config = dict(
    num_hidden_layers=10,
    hidden_size=192,
    n_experts=4,
    experts_per_token=1,
    d_expert=128,
    d_shared_expert=128,
    hidden_act='swiglu',
    moe_layers=[1, 2, 3, 4, 5, 6, 7, 8, 9],
    router_score='sigmoid',
    normalize_top_k=False,
    routed_scale=1.0,
    balance_loss=0.00235,
    balance_bias=True,
    router_logit_norm=2.0,
    init_std_router=0.0108,
    lr_router=0.000719,
    vocab_size=4096,
    norm='rmsnorm',
    norm_eps=1e-05,
    tie_word_embeddings=False,
    optimizer='muon_variant',
    learning_rate=0.00618,
    beta1=0.95,
    max_grad_norm=1.0,
    batch_tokens=65536,
    max_seq_len=1024,
    train_tokens=632300000,
    max_steps=9649,
    dataset='wikipedia_en',
)
Below are experts of layer 4 (counted from 0) of a mixture-of-experts language model. Rows are named router (the router's row for the expert), gate (a neuron's input weights, with its number), up (a neuron's input weights, with its number) and show model dimensions 0-191. Each number is 50 + 12 x the weight over its row's rms, rounded and kept within 0 to 99.
Before each expert's rows: "mostly gets" lists some tokens that are sent to it at least half of the time. This comes from a sample of Wikipedia text that the model never trained on.

# expert 2
mostly gets: " F", " N", " M", " b", " p", " C"
router:67 36 49 36 48 66 46 49 47 52 50 52 40 58 55 34 45 68 46 52 68 52 40 52 59 52 27 43 46 72 57 40 45 50 42 53 59 49 40 52 59 65 55 30 48 55 41 56 59 41 53 59 54 56 57 42 66 71 52 65 72 55 46 24 32 49 13 64 69 60 47 53 48 56 44 61 25 52 59 34 34 61 50 53 52 57 52 35 59 60 56 68 63 52 64 61 63 43 59 22 30 60 46 58 80 47 49 56 47 46 68 26 41 46 45 48 54 57 37 48 39 52 39 32 35 53 58 61 63 33 70 33 56 55 30 66 20 30 37 52 75 53 45 54 48 64 67 38 61 61 52 36 51 48 52 45 30 41 29 47 66 55 58 48 36 70 55 35 66 49 51 79 45 40 60 66 62 39 39 36 53 53 46 55 47 42 48 66 46 44 65 36
gate0:40 34 39 46 43 71 40 50 58 48 45 63 50 38 53 67 39 54 56 79 59 60 13 65 51 42 46 56 63 41 47 46 56 63 50 54 59 56 35 34 46 48 60 35 46 34 60 76 60 44 65 42 51 58 52 63 55 54 56 37 75 52 43 36 48 68 46 59 68 48 48 59 50 48 51 45 46 50 55 48 63 55 80 60 57 78 52 33 50 58 43 61 63 49 34 39 39 55 58 62 55 42 43 52 42 31 40 53 47 50 36 57 53 56 77 51 47 64 51 50 56 60 52 27 53 50 55 40 57 40 55 39 58 51 47 54 40 21 37 65 44 38 66 52 62 53 39 46 63 36 39 34 78 33 44 41 23 52 46 56 69 53 46 66 44 51 24 33 38 58 54 39 33 58 41 50 61 59 43 15 42 46 58 83 43 38 65 31 35 40 62 45
up0:38 37 48 40 77 56 45 61 67 54 50 53 41 39 66 43 64 35 48 74 48 80 56 46 48 47 57 48 57 26 64 57 54 64 37 56 42 54 43 52 36 51 43 53 61 55 53 46 45 57 74 64 45 47 42 27 51 40 48 42 76 54 48 44 38 52 35 71 43 53 52 46 64 55 53 62 45 43 51 54 51 50 48 42 32 49 34 39 29 58 42 53 33 55 36 73 67 55 64 31 42 19 15 60 70 63 57 61 55 44 40 49 76 63 60 60 40 43 48 35 74 62 44 56 39 44 44 33 45 55 52 56 30 50 45 40 62 60 55 27 67 59 45 53 72 35 19 65 56 43 41 46 49 29 51 46 50 49 49 45 24 42 56 50 58 50 53 39 46 58 37 41 56 50 45 75 67 58 47 49 51 74 42 68 49 41 42 69 67 53 31 55
gate1:64 36 44 51 70 48 48 40 30 44 65 64 51 49 61 72 47 47 39 50 36 40 58 34 60 41 32 64 56 30 47 58 51 75 56 58 34 44 42 50 47 47 58 29 57 60 41 66 63 56 54 67 46 29 42 48 60 55 36 28 44 64 49 53 20 51 58 58 44 41 46 44 64 65 29 34 54 60 33 56 62 53 25 37 48 65 43 43 54 72 43 57 47 69 45 51 35 44 62 41 58 55 36 52 54 56 49 46 43 44 52 65 87 29 49 63 32 58 56 65 84 37 32 44 34 55 59 23 59 32 65 54 46 55 62 62 50 54 63 49 56 48 64 59 58 17 56 60 46 63 55 54 68 58 56 58 38 51 46 51 31 57 39 46 69 29 86 38 40 54 45 54 53 48 55 46 47 42 35 44 50 59 42 53 48 54 41 61 59 63 47 44
up1:46 40 53 54 28 45 23 56 30 44 45 35 33 26 35 66 24 44 45 48 56 49 37 39 44 55 28 76 69 42 60 39 44 53 35 46 61 72 45 52 44 43 39 50 56 47 55 45 40 50 70 57 66 58 34 58 50 58 78 52 52 53 47 55 40 23 55 47 57 50 59 35 46 38 61 39 51 46 63 67 51 53 67 63 26 76 48 67 39 38 59 53 44 40 36 26 51 59 55 43 34 40 44 30 25 51 47 48 34 67 49 52 68 47 42 28 40 55 46 41 47 61 46 47 38 44 46 61 42 68 47 41 52 73 42 36 34 59 49 50 77 42 75 47 60 48 59 32 61 49 56 42 18 53 29 43 47 61 57 45 56 39 35 54 51 34 34 63 46 53 34 52 46 41 48 45 63 46 54 59 51 37 46 31 43 48 46 39 29 53 35 31
gate2:59 36 57 44 71 62 35 50 37 51 56 45 55 57 65 52 45 52 48 55 34 58 53 48 30 45 57 57 53 69 53 38 58 43 48 54 49 45 60 52 54 35 46 42 70 43 49 58 58 61 49 25 66 49 51 65 70 40 52 54 54 45 29 33 35 32 52 52 37 49 55 51 59 66 50 33 67 46 49 72 67 62 61 52 59 35 59 51 48 36 65 41 69 57 54 68 38 49 44 27 52 36 28 41 49 45 57 27 64 39 42 45 53 39 48 65 57 34 42 60 61 64 66 34 47 58 60 71 62 54 44 44 44 51 77 61 44 39 64 46 62 21 53 39 39 50 58 51 43 82 46 45 70 56 50 50 47 45 40 49 50 61 37 61 51 70 53 40 31 80 44 82 24 58 47 63 25 57 51 66 62 42 57 30 46 40 33 72 39 70 56 59
up2:54 62 73 65 52 38 65 51 31 41 61 42 52 61 77 24 53 43 55 35 70 39 59 57 59 55 44 60 47 57 57 45 40 47 47 38 47 60 36 52 47 38 53 46 48 48 54 44 48 56 49 22 41 35 68 45 25 49 40 62 37 41 49 87 56 55 57 43 26 65 58 58 62 59 41 60 60 56 46 40 70 52 48 34 60 65 38 51 61 59 49 48 55 50 64 61 60 38 48 44 51 56 44 53 45 48 65 35 49 53 37 31 62 55 45 38 53 51 62 52 42 57 69 56 41 56 70 37 30 72 24 69 48 44 51 63 60 57 67 70 59 80 56 47 73 25 62 45 37 47 46 44 66 47 54 35 45 55 42 76 55 34 62 52 46 62 31 32 52 56 36 59 53 45 73 48 57 38 39 61 43 58 68 24 51 38 48 60 46 61 74 42
gate3:52 54 46 34 57 54 59 45 58 48 40 64 36 39 26 83 33 56 57 39 49 47 38 62 46 69 68 61 31 67 45 67 37 36 53 47 35 56 66 48 55 71 72 51 67 51 39 64 50 35 75 64 45 60 49 65 52 78 47 36 50 65 48 58 64 43 32 50 16 47 49 52 55 42 56 60 51 28 59 54 60 40 53 75 51 55 58 55 53 48 25 59 68 47 36 46 56 64 41 41 56 41 59 42 49 53 58 52 66 53 54 38 37 63 30 42 57 50 53 48 34 40 62 48 45 61 49 52 52 61 36 43 60 45 33 52 51 43 41 47 44 50 59 54 37 29 57 37 47 46 20 49 65 37 45 33 57 36 50 31 60 68 50 68 45 36 47 57 40 72 60 49 42 42 61 69 45 55 81 46 79 60 47 51 40 42 54 51 34 44 49 22
up3:51 54 69 43 52 47 51 51 28 46 49 48 63 38 54 51 54 51 43 50 44 61 48 56 57 60 33 49 37 39 35 41 50 57 51 23 40 51 63 68 57 53 38 53 60 45 43 57 58 60 47 42 44 51 72 35 47 39 34 53 46 32 56 56 49 38 70 55 53 41 37 45 47 40 42 55 49 35 30 51 52 54 57 42 42 61 41 32 42 65 33 45 72 29 66 52 59 42 48 65 34 51 42 44 51 49 38 73 56 40 57 31 25 61 46 40 48 40 61 43 59 68 36 69 58 50 57 30 53 40 57 27 30 15 57 76 54 61 28 41 45 43 37 40 53 72 45 67 60 55 49 53 59 69 51 62 54 61 56 32 48 42 72 69 55 12 39 44 50 62 54 68 45 57 60 46 33 34 44 54 66 61 44 47 58 54 75 35 34 66 23 31
gate4:35 42 45 42 47 66 47 57 34 44 54 38 50 45 38 44 49 26 58 52 61 58 39 76 57 53 26 39 50 49 48 58 32 48 54 41 46 54 48 55 48 84 53 33 42 42 57 54 55 32 51 47 28 56 60 38 58 57 54 72 57 46 62 23 70 49 34 37 58 64 58 55 40 46 58 45 47 43 57 72 39 58 52 44 57 44 57 34 62 52 54 62 83 59 44 46 43 55 47 42 68 36 30 60 75 46 35 47 61 75 88 49 59 47 50 40 61 64 39 55 55 39 43 62 53 51 39 51 45 38 59 51 44 73 61 48 26 45 41 48 53 29 40 74 52 45 62 39 55 70 50 30 43 55 29 64 50 47 56 50 55 44 48 50 46 45 37 31 63 61 42 79 54 53 58 64 47 49 32 56 33 69 56 71 36 38 41 49 41 73 58 67
up4:42 54 43 52 69 42 61 59 46 59 33 46 59 51 68 64 49 57 37 53 63 36 52 36 46 49 80 46 48 78 64 66 44 52 43 47 44 37 69 47 32 25 53 65 77 52 44 47 54 29 64 36 68 69 46 47 41 39 52 48 17 41 64 61 50 58 61 62 48 36 57 26 33 55 57 41 56 71 55 68 50 40 37 42 61 40 72 56 54 36 48 38 44 50 50 51 60 48 60 70 43 67 55 51 32 81 61 44 40 20 69 36 33 62 55 58 54 42 50 52 53 53 65 47 51 42 36 72 56 43 57 36 57 52 59 42 52 46 56 54 64 44 53 55 52 47 36 35 35 31 60 54 56 60 29 46 55 59 36 59 48 41 73 28 37 66 60 68 42 41 49 44 64 40 42 31 63 56 46 54 48 43 38 65 45 45 43 27 50 32 42 37

# expert 0
mostly gets: " the", " |", " a", "|", " an", " his"
router:34 50 33 57 31 44 49 42 62 52 49 51 49 60 36 57 46 38 37 54 33 32 45 37 38 53 49 49 57 51 59 40 39 40 65 48 48 38 65 58 53 57 44 65 67 36 41 53 58 45 43 73 46 63 57 42 53 26 44 45 52 63 37 44 46 59 73 54 52 36 55 51 52 55 47 59 61 51 54 48 63 66 53 47 41 66 51 45 78 51 52 42 26 43 61 66 39 54 44 76 73 54 29 41 45 47 47 39 40 51 61 05 47 47 44 23 41 63 53 43 38 57 52 44 61 56 35 71 37 59 41 24 53 79 54 48 68 68 73 45 10 49 60 56 81 37 59 49 57 49 51 47 44 52 48 55 67 54 67 45 55 56 52 45 69 34 46 44 35 69 60 39 40 48 56 62 51 44 58 33 32 31 45 46 56 64 49 29 57 60 57 49
gate0:45 29 45 49 29 38 57 44 46 49 62 39 54 51 15 41 51 38 49 49 24 53 49 58 62 42 55 68 60 65 55 46 53 68 46 36 35 63 39 48 77 62 34 47 49 58 63 37 61 59 43 59 30 39 41 64 29 40 69 61 68 59 37 63 66 46 46 49 40 67 53 77 66 51 41 47 49 48 40 57 42 39 60 55 62 39 64 59 28 52 64 63 42 45 41 46 63 58 35 57 60 58 70 34 44 43 59 61 62 61 79 40 60 59 21 56 51 67 47 43 62 59 58 61 31 57 58 66 55 32 41 44 44 32 52 46 47 52 44 53 54 63 60 43 64 67 52 53 48 61 57 61 40 45 61 65 38 33 44 43 64 55 58 44 21 36 35 58 57 62 54 30 56 48 64 54 52 30 53 68 57 21 47 49 58 77 60 41 40 63 46 55
up0:63 50 58 42 53 54 50 39 70 57 48 74 69 57 71 55 56 66 42 72 54 59 49 45 65 48 50 56 43 45 59 37 46 64 57 38 52 30 52 42 45 48 48 66 57 51 59 55 40 14 50 41 67 36 71 61 51 88 23 43 41 37 52 51 56 51 54 84 30 52 50 47 54 52 43 55 64 42 40 37 48 59 57 63 51 48 59 64 53 50 62 37 46 71 50 50 42 46 55 61 41 66 61 59 65 48 52 53 73 55 67 56 57 34 50 59 28 53 45 60 57 42 43 46 60 57 35 45 67 58 60 57 52 52 44 38 47 34 49 49 40 55 27 83 30 58 63 60 55 56 46 31 56 24 42 57 44 33 29 77 34 21 52 38 56 54 67 48 35 61 58 52 52 42 43 47 59 55 46 60 85 63 44 47 54 55 47 33 54 54 54 40
gate1:54 52 56 46 41 60 55 54 56 41 68 61 52 55 45 43 58 45 56 70 47 39 44 48 60 78 32 64 83 58 42 57 68 49 44 51 57 53 55 57 66 45 57 77 70 45 43 66 43 70 32 67 39 55 48 58 64 36 66 22 45 48 40 52 44 57 70 61 48 35 52 22 45 50 51 67 54 49 37 26 38 73 54 51 56 60 56 28 79 47 56 63 42 66 50 47 43 52 28 50 53 43 38 32 44 52 62 49 69 61 44 40 50 29 38 51 50 46 44 52 33 45 43 45 53 55 42 37 53 46 45 54 57 47 67 57 56 73 66 38 25 42 35 58 42 41 48 71 30 38 35 34 36 70 57 67 42 52 42 47 53 38 51 39 55 68 53 64 40 43 39 41 36 62 50 47 51 47 54 28 34 40 25 67 44 69 54 28 48 62 38 61
up1:42 50 69 55 57 37 49 47 46 52 55 33 43 46 59 67 61 47 61 34 50 42 67 54 54 88 43 33 62 31 43 41 61 47 49 45 57 29 49 30 51 46 57 55 64 77 37 59 50 63 73 52 45 31 50 53 68 55 61 48 48 60 40 32 62 65 60 40 57 65 50 40 57 57 51 52 72 51 53 50 38 44 36 44 56 61 45 44 50 45 58 77 42 35 44 56 77 43 38 30 43 49 19 51 51 52 60 47 41 54 34 56 53 56 35 36 36 65 51 54 56 59 55 32 34 43 45 34 39 60 41 59 59 43 39 70 51 46 55 52 30 56 51 50 47 53 76 46 52 45 48 56 38 41 52 02 41 53 62 48 49 17 66 59 34 53 36 23 55 51 35 22 63 46 55 58 50 57 36 73 48 62 48 62 44 45 55 40 51 54 42 56
gate2:35 36 36 45 49 45 60 41 44 52 56 44 55 42 60 49 39 65 47 67 48 40 31 54 47 53 56 74 53 33 37 60 38 30 43 35 41 45 59 50 37 43 44 60 60 38 51 54 37 59 51 57 51 43 55 67 52 51 39 30 63 32 30 54 49 56 69 56 36 51 39 62 65 42 40 68 57 25 44 55 48 74 50 47 55 46 43 43 53 58 60 31 69 36 61 73 77 43 53 33 43 63 60 46 32 85 65 63 63 32 44 52 50 58 56 63 53 38 49 47 44 26 63 62 62 45 45 56 46 44 43 67 61 20 49 75 44 76 63 36 42 58 36 42 65 45 29 45 59 30 45 39 62 54 51 50 41 54 53 59 29 44 53 44 52 26 40 41 34 67 31 41 56 73 49 62 37 50 44 37 51 30 62 53 48 31 34 33 62 53 41 48
up2:30 43 46 63 65 57 60 55 62 58 43 74 70 51 55 44 40 60 45 49 68 53 42 39 39 74 51 54 43 56 45 39 60 66 60 50 40 51 27 64 41 38 68 56 56 33 61 45 54 33 52 73 41 54 48 56 40 28 41 46 56 42 65 30 33 66 71 47 47 40 55 46 46 27 42 41 51 46 46 55 38 47 51 61 47 44 51 51 39 60 33 41 39 43 66 72 57 71 59 27 41 63 51 35 39 59 54 38 37 61 48 53 72 38 63 61 70 29 44 61 48 63 64 54 53 46 37 46 60 64 51 31 45 22 44 69 50 66 85 46 38 59 41 36 60 35 57 44 41 45 36 33 32 61 72 50 48 53 34 62 52 52 51 36 67 54 59 38 27 59 71 54 56 55 33 57 49 36 45 62 59 53 60 38 57 62 33 61 67 34 59 63
gate3:42 42 47 44 50 59 47 54 51 42 44 47 49 76 61 36 49 58 41 55 53 39 56 36 41 48 54 46 46 55 57 22 53 58 60 54 51 47 63 49 62 55 86 55 67 59 57 31 53 60 52 16 68 51 19 54 32 58 51 74 63 35 53 52 44 64 72 42 51 36 49 52 60 60 41 44 44 39 61 55 41 40 35 45 51 51 65 50 51 47 32 53 41 56 48 73 75 65 52 30 68 62 34 38 48 52 53 75 46 46 58 20 42 26 36 56 58 54 75 31 43 56 60 57 64 55 46 45 63 54 34 45 27 45 61 63 36 59 43 44 36 42 44 55 60 53 50 52 50 41 51 57 77 24 42 49 52 52 62 34 50 59 69 50 72 74 60 34 41 36 47 43 57 41 40 54 59 62 61 61 55 50 61 56 35 60 55 53 56 57 27 29
up3:41 46 54 41 56 49 71 59 57 74 68 53 70 45 39 60 63 81 75 44 48 52 30 40 30 76 47 47 57 49 36 52 40 71 61 43 64 53 52 45 41 46 56 46 82 60 51 41 55 54 62 39 50 33 38 35 30 50 38 25 45 58 62 65 35 48 74 54 39 41 50 28 40 57 53 32 54 49 63 59 53 48 44 36 39 59 73 53 55 42 51 42 68 48 45 36 44 47 39 41 40 55 45 57 45 33 46 45 50 65 51 46 38 48 45 36 70 44 54 30 46 52 44 61 39 54 42 38 77 56 44 52 41 63 57 39 61 37 61 39 62 53 50 39 55 66 59 17 60 42 48 38 53 61 58 56 45 67 73 57 64 50 32 57 64 28 63 52 72 57 55 33 73 43 38 63 45 50 53 63 33 39 53 64 54 71 52 52 67 45 40 61
gate4:70 60 22 54 57 37 52 46 56 48 58 61 63 44 31 40 59 37 52 48 61 37 66 59 56 39 29 41 49 25 45 70 34 44 60 51 32 32 45 55 57 46 47 38 60 46 38 25 36 34 41 43 56 46 49 36 33 56 45 46 47 62 46 33 53 41 37 50 45 51 55 49 35 58 56 48 58 55 70 49 55 55 54 62 43 46 42 39 36 37 70 55 48 43 35 65 59 66 31 82 62 43 63 55 42 57 60 57 37 35 37 41 43 32 42 35 33 51 46 39 61 78 37 44 41 57 54 45 47 47 65 60 60 62 39 65 52 48 42 62 54 54 58 48 58 55 56 60 53 58 55 56 40 58 73 65 78 47 29 52 57 18 57 43 63 48 42 22 44 52 67 33 52 57 71 38 48 54 14 58 61 61 42 49 23 67 32 42 61 61 59 51
up4:38 52 49 58 44 48 59 57 52 48 70 58 63 42 56 56 44 73 69 45 66 31 82 41 64 56 60 36 52 34 58 51 48 36 55 58 54 39 51 49 47 45 44 53 62 63 40 44 49 50 66 30 54 40 44 50 26 38 51 47 45 48 66 51 49 46 59 42 33 45 43 61 47 51 25 53 56 33 51 66 76 70 35 57 72 66 49 42 49 42 40 51 46 61 54 53 45 60 55 38 47 55 16 39 69 39 39 52 65 49 48 70 57 34 63 63 47 53 86 54 59 58 63 46 41 37 37 48 56 39 34 53 35 60 45 45 55 30 65 46 48 61 36 41 39 59 63 47 44 33 69 43 38 39 35 66 45 29 26 64 48 49 37 47 45 48 22 59 64 67 56 42 53 16 63 47 40 49 46 55 39 66 74 60 47 51 40 48 62 46 76 54

# expert 1
mostly gets: "son", "ton", " city", "ley", " film", " son"
router:46 65 74 60 67 36 41 53 39 61 43 43 51 43 53 53 56 62 59 47 58 61 49 51 42 43 45 44 49 30 36 53 70 67 55 56 49 55 44 32 50 50 71 38 23 42 49 49 30 75 55 32 53 42 48 67 43 65 52 38 34 34 49 73 71 57 47 40 54 28 46 49 47 27 57 31 57 51 46 59 53 39 50 58 59 31 55 63 40 40 41 39 61 40 26 35 37 60 51 59 64 45 55 25 33 50 67 51 51 41 48 99 59 53 66 53 42 28 72 62 55 39 48 53 71 47 42 28 51 55 48 78 43 33 67 22 54 57 57 49 43 45 42 40 41 41 36 70 49 37 64 57 59 42 52 56 40 55 51 46 32 52 51 52 48 54 44 53 42 39 46 30 65 41 52 43 54 67 49 77 56 65 49 60 47 48 47 54 50 42 31 59
gate0:53 60 52 56 45 57 38 45 45 71 54 37 39 63 35 35 57 47 62 76 56 47 60 45 69 48 55 54 29 53 59 52 42 56 76 60 39 42 55 60 50 33 58 65 59 49 68 79 49 55 61 53 52 63 17 50 50 41 58 51 58 65 48 49 48 63 57 45 45 46 45 68 62 65 39 42 65 57 21 55 68 56 47 52 65 62 49 47 55 72 55 36 43 79 63 50 50 45 38 66 44 41 44 48 37 55 40 53 68 49 39 58 57 58 46 58 58 57 67 34 73 56 46 62 37 46 41 37 38 49 26 67 48 51 55 56 57 45 28 26 52 45 54 59 49 49 71 49 31 23 67 69 59 45 48 57 61 52 60 40 34 62 39 60 81 57 56 42 62 44 36 44 63 52 34 73 49 30 37 22 53 41 44 55 43 43 78 55 60 52 54 63
up0:49 41 58 79 55 40 57 54 55 42 41 84 55 60 64 26 50 62 49 40 53 57 54 40 54 53 65 47 50 46 58 35 38 62 54 70 60 61 37 56 46 60 45 50 49 43 45 68 35 33 30 34 56 60 38 46 45 68 41 39 44 65 53 37 37 43 67 59 33 38 51 54 27 33 55 51 56 36 64 54 48 57 49 45 62 53 64 55 72 40 52 58 50 45 69 53 49 56 50 46 26 42 53 69 73 44 35 53 66 38 80 34 52 62 52 64 56 68 39 80 75 34 57 38 69 47 57 43 27 53 54 46 44 45 61 52 50 65 64 46 51 66 49 52 47 56 52 29 36 37 44 40 43 36 34 28 47 64 43 65 68 52 50 47 64 77 51 58 59 51 49 69 49 45 68 29 73 53 68 58 40 39 46 44 44 55 42 30 35 50 62 39
gate1:47 36 43 56 41 56 48 54 24 31 44 58 45 29 58 44 24 53 44 38 49 49 53 44 45 60 54 41 39 58 42 64 45 39 48 36 75 57 56 73 73 60 44 52 47 52 66 53 41 52 47 22 75 47 48 55 54 50 46 54 54 49 40 49 50 48 59 55 61 47 45 63 80 36 65 39 25 38 33 64 49 67 42 50 53 52 39 34 71 71 47 43 52 44 61 57 30 37 34 58 66 29 68 63 68 60 43 53 52 74 85 63 60 32 38 53 51 46 32 42 63 76 42 48 64 50 38 52 55 44 39 69 51 50 40 49 56 46 68 48 55 48 66 38 60 63 54 59 58 33 50 53 35 34 40 64 46 31 61 57 51 37 48 67 51 65 73 58 49 50 46 61 60 42 38 39 66 31 65 65 51 47 73 50 49 65 46 70 44 42 52 63
up1:47 47 51 46 56 47 41 53 44 62 40 59 39 63 56 32 27 39 66 67 55 50 56 69 41 29 64 60 35 68 44 36 53 68 48 35 68 44 34 57 68 27 44 35 58 47 44 38 36 61 56 39 40 62 75 45 60 51 37 56 39 61 55 40 56 56 48 58 71 47 56 40 61 37 58 34 66 48 53 73 35 43 57 57 57 61 54 64 37 36 53 38 28 51 46 39 34 61 41 60 70 45 53 60 49 40 54 57 62 65 67 54 52 30 52 38 39 41 50 52 46 28 51 39 27 33 76 39 54 62 37 49 60 65 48 68 45 41 49 28 29 63 32 65 63 54 55 35 59 50 29 47 47 20 57 55 51 60 54 71 52 61 43 53 45 66 31 37 29 44 45 48 46 42 52 43 45 43 48 58 26 54 70 39 65 60 64 60 62 65 28 63
gate2:62 37 58 57 62 57 71 44 58 45 33 58 78 50 72 43 57 43 46 46 39 49 73 45 51 49 49 39 55 52 53 47 64 64 39 39 60 41 56 73 55 55 69 35 38 24 52 62 57 37 49 60 62 33 76 39 46 38 21 72 55 60 46 39 67 51 56 30 53 35 40 49 46 41 63 47 42 53 51 51 49 38 20 64 68 61 58 42 63 64 36 45 43 66 75 67 57 34 47 51 39 55 43 36 78 49 69 49 56 68 40 58 56 62 43 51 65 44 31 71 44 68 48 59 61 60 51 62 53 38 47 46 51 25 56 41 45 32 45 31 44 49 43 45 69 36 53 65 27 57 49 55 50 55 45 43 34 37 46 45 51 52 68 55 51 35 45 36 48 45 50 39 40 77 46 44 41 56 69 47 57 35 52 61 58 73 62 47 69 60 33 45
up2:66 58 74 45 41 52 52 41 55 48 55 52 30 25 34 70 52 36 49 44 38 71 63 48 43 42 50 46 44 58 59 50 24 50 42 51 44 42 56 25 60 50 68 33 40 42 71 49 48 55 39 46 51 60 41 59 59 51 56 44 65 51 47 62 56 82 51 59 42 23 60 35 44 49 47 74 51 51 70 76 49 56 43 30 40 38 53 37 46 50 59 45 52 36 31 55 64 49 46 43 41 35 65 46 60 58 40 69 43 49 33 37 74 59 51 35 49 47 41 49 40 45 46 65 57 64 64 55 38 52 29 42 55 40 40 56 49 51 56 52 28 32 53 43 38 51 52 47 30 44 50 58 68 25 50 59 61 43 51 61 34 66 38 62 65 36 63 26 38 27 71 35 70 48 70 49 60 41 64 61 56 43 57 53 71 74 59 57 46 59 37 30
gate3:24 23 59 56 56 41 45 42 52 42 52 33 62 42 44 36 48 56 50 57 52 78 52 44 56 39 47 47 33 56 50 58 44 36 26 37 52 40 42 53 58 39 68 57 49 40 36 58 48 55 48 54 35 32 68 49 54 49 50 52 62 52 63 67 62 78 53 48 65 39 41 54 37 58 55 38 43 45 45 37 41 26 71 42 63 53 47 51 49 58 46 60 47 47 36 66 32 42 44 58 66 49 62 65 61 72 48 69 53 53 32 64 51 38 47 24 46 42 57 61 40 71 45 46 61 56 49 16 50 50 43 57 31 48 73 42 43 39 57 46 22 38 68 34 60 54 62 52 64 54 45 43 32 45 35 50 35 30 45 51 39 56 57 29 45 79 63 56 36 51 75 44 27 47 36 53 38 35 45 49 76 35 55 48 62 53 74 62 62 40 50 55
up3:59 55 50 53 38 62 43 48 64 74 71 59 46 74 47 53 61 46 52 46 59 44 63 53 49 45 52 36 56 28 52 54 73 60 53 41 41 53 71 68 42 36 52 41 71 54 63 50 51 62 52 49 36 63 42 45 26 55 45 36 42 48 44 54 22 34 60 64 45 64 50 73 71 41 43 54 42 30 18 38 45 58 48 40 43 67 32 35 48 51 54 55 53 78 53 51 40 52 47 27 29 43 77 61 67 44 56 47 50 40 57 50 29 50 39 65 57 52 83 60 45 46 44 44 56 54 39 43 32 56 62 48 63 51 30 44 38 57 41 48 72 48 69 48 70 59 42 71 49 68 41 39 62 66 43 32 57 49 62 70 56 52 51 63 65 39 31 44 56 48 47 38 55 63 71 45 73 53 56 45 42 51 58 37 46 51 51 46 23 41 64 44
gate4:27 43 65 47 55 56 75 64 67 48 48 52 40 35 51 41 46 28 45 76 45 42 43 58 64 69 39 43 31 43 45 60 64 47 39 55 42 70 45 48 55 26 57 31 48 57 57 65 46 55 56 52 51 67 49 46 38 46 30 66 60 54 54 43 51 52 64 51 70 40 58 42 40 65 49 40 66 60 68 54 38 47 77 48 36 52 47 52 49 40 51 50 47 45 50 48 42 43 54 45 54 63 54 70 42 59 71 23 35 49 63 43 62 57 42 39 47 53 31 53 48 46 61 48 52 53 53 20 26 38 55 61 39 61 69 46 36 46 57 48 48 42 60 39 30 38 55 58 33 50 40 67 44 41 35 31 54 29 68 21 65 67 86 48 47 38 65 59 69 49 45 39 68 54 35 49 40 72 48 54 32 45 63 64 67 50 61 58 55 39 33 58
up4:57 58 31 34 65 55 57 44 18 37 34 58 58 56 43 63 41 42 46 63 60 31 54 49 46 41 37 45 36 50 34 55 40 51 60 47 46 48 38 54 37 53 20 31 15 42 56 35 65 60 47 49 57 71 61 32 54 40 49 43 57 42 24 66 55 53 47 46 46 55 40 53 69 59 48 55 54 47 50 53 36 58 43 53 48 69 00 46 52 44 49 42 64 59 40 50 47 52 54 74 46 43 35 45 44 48 43 45 64 75 43 56 35 56 40 55 34 53 56 64 46 51 30 66 49 36 50 53 58 40 60 62 61 38 41 66 37 52 40 45 55 52 48 56 51 40 45 56 33 54 30 47 51 54 40 31 41 70 27 57 63 61 39 30 46 49 18 51 63 53 29 51 37 47 51 50 43 41 39 54 49 68 41 39 30 47 66 52 30 33 51 30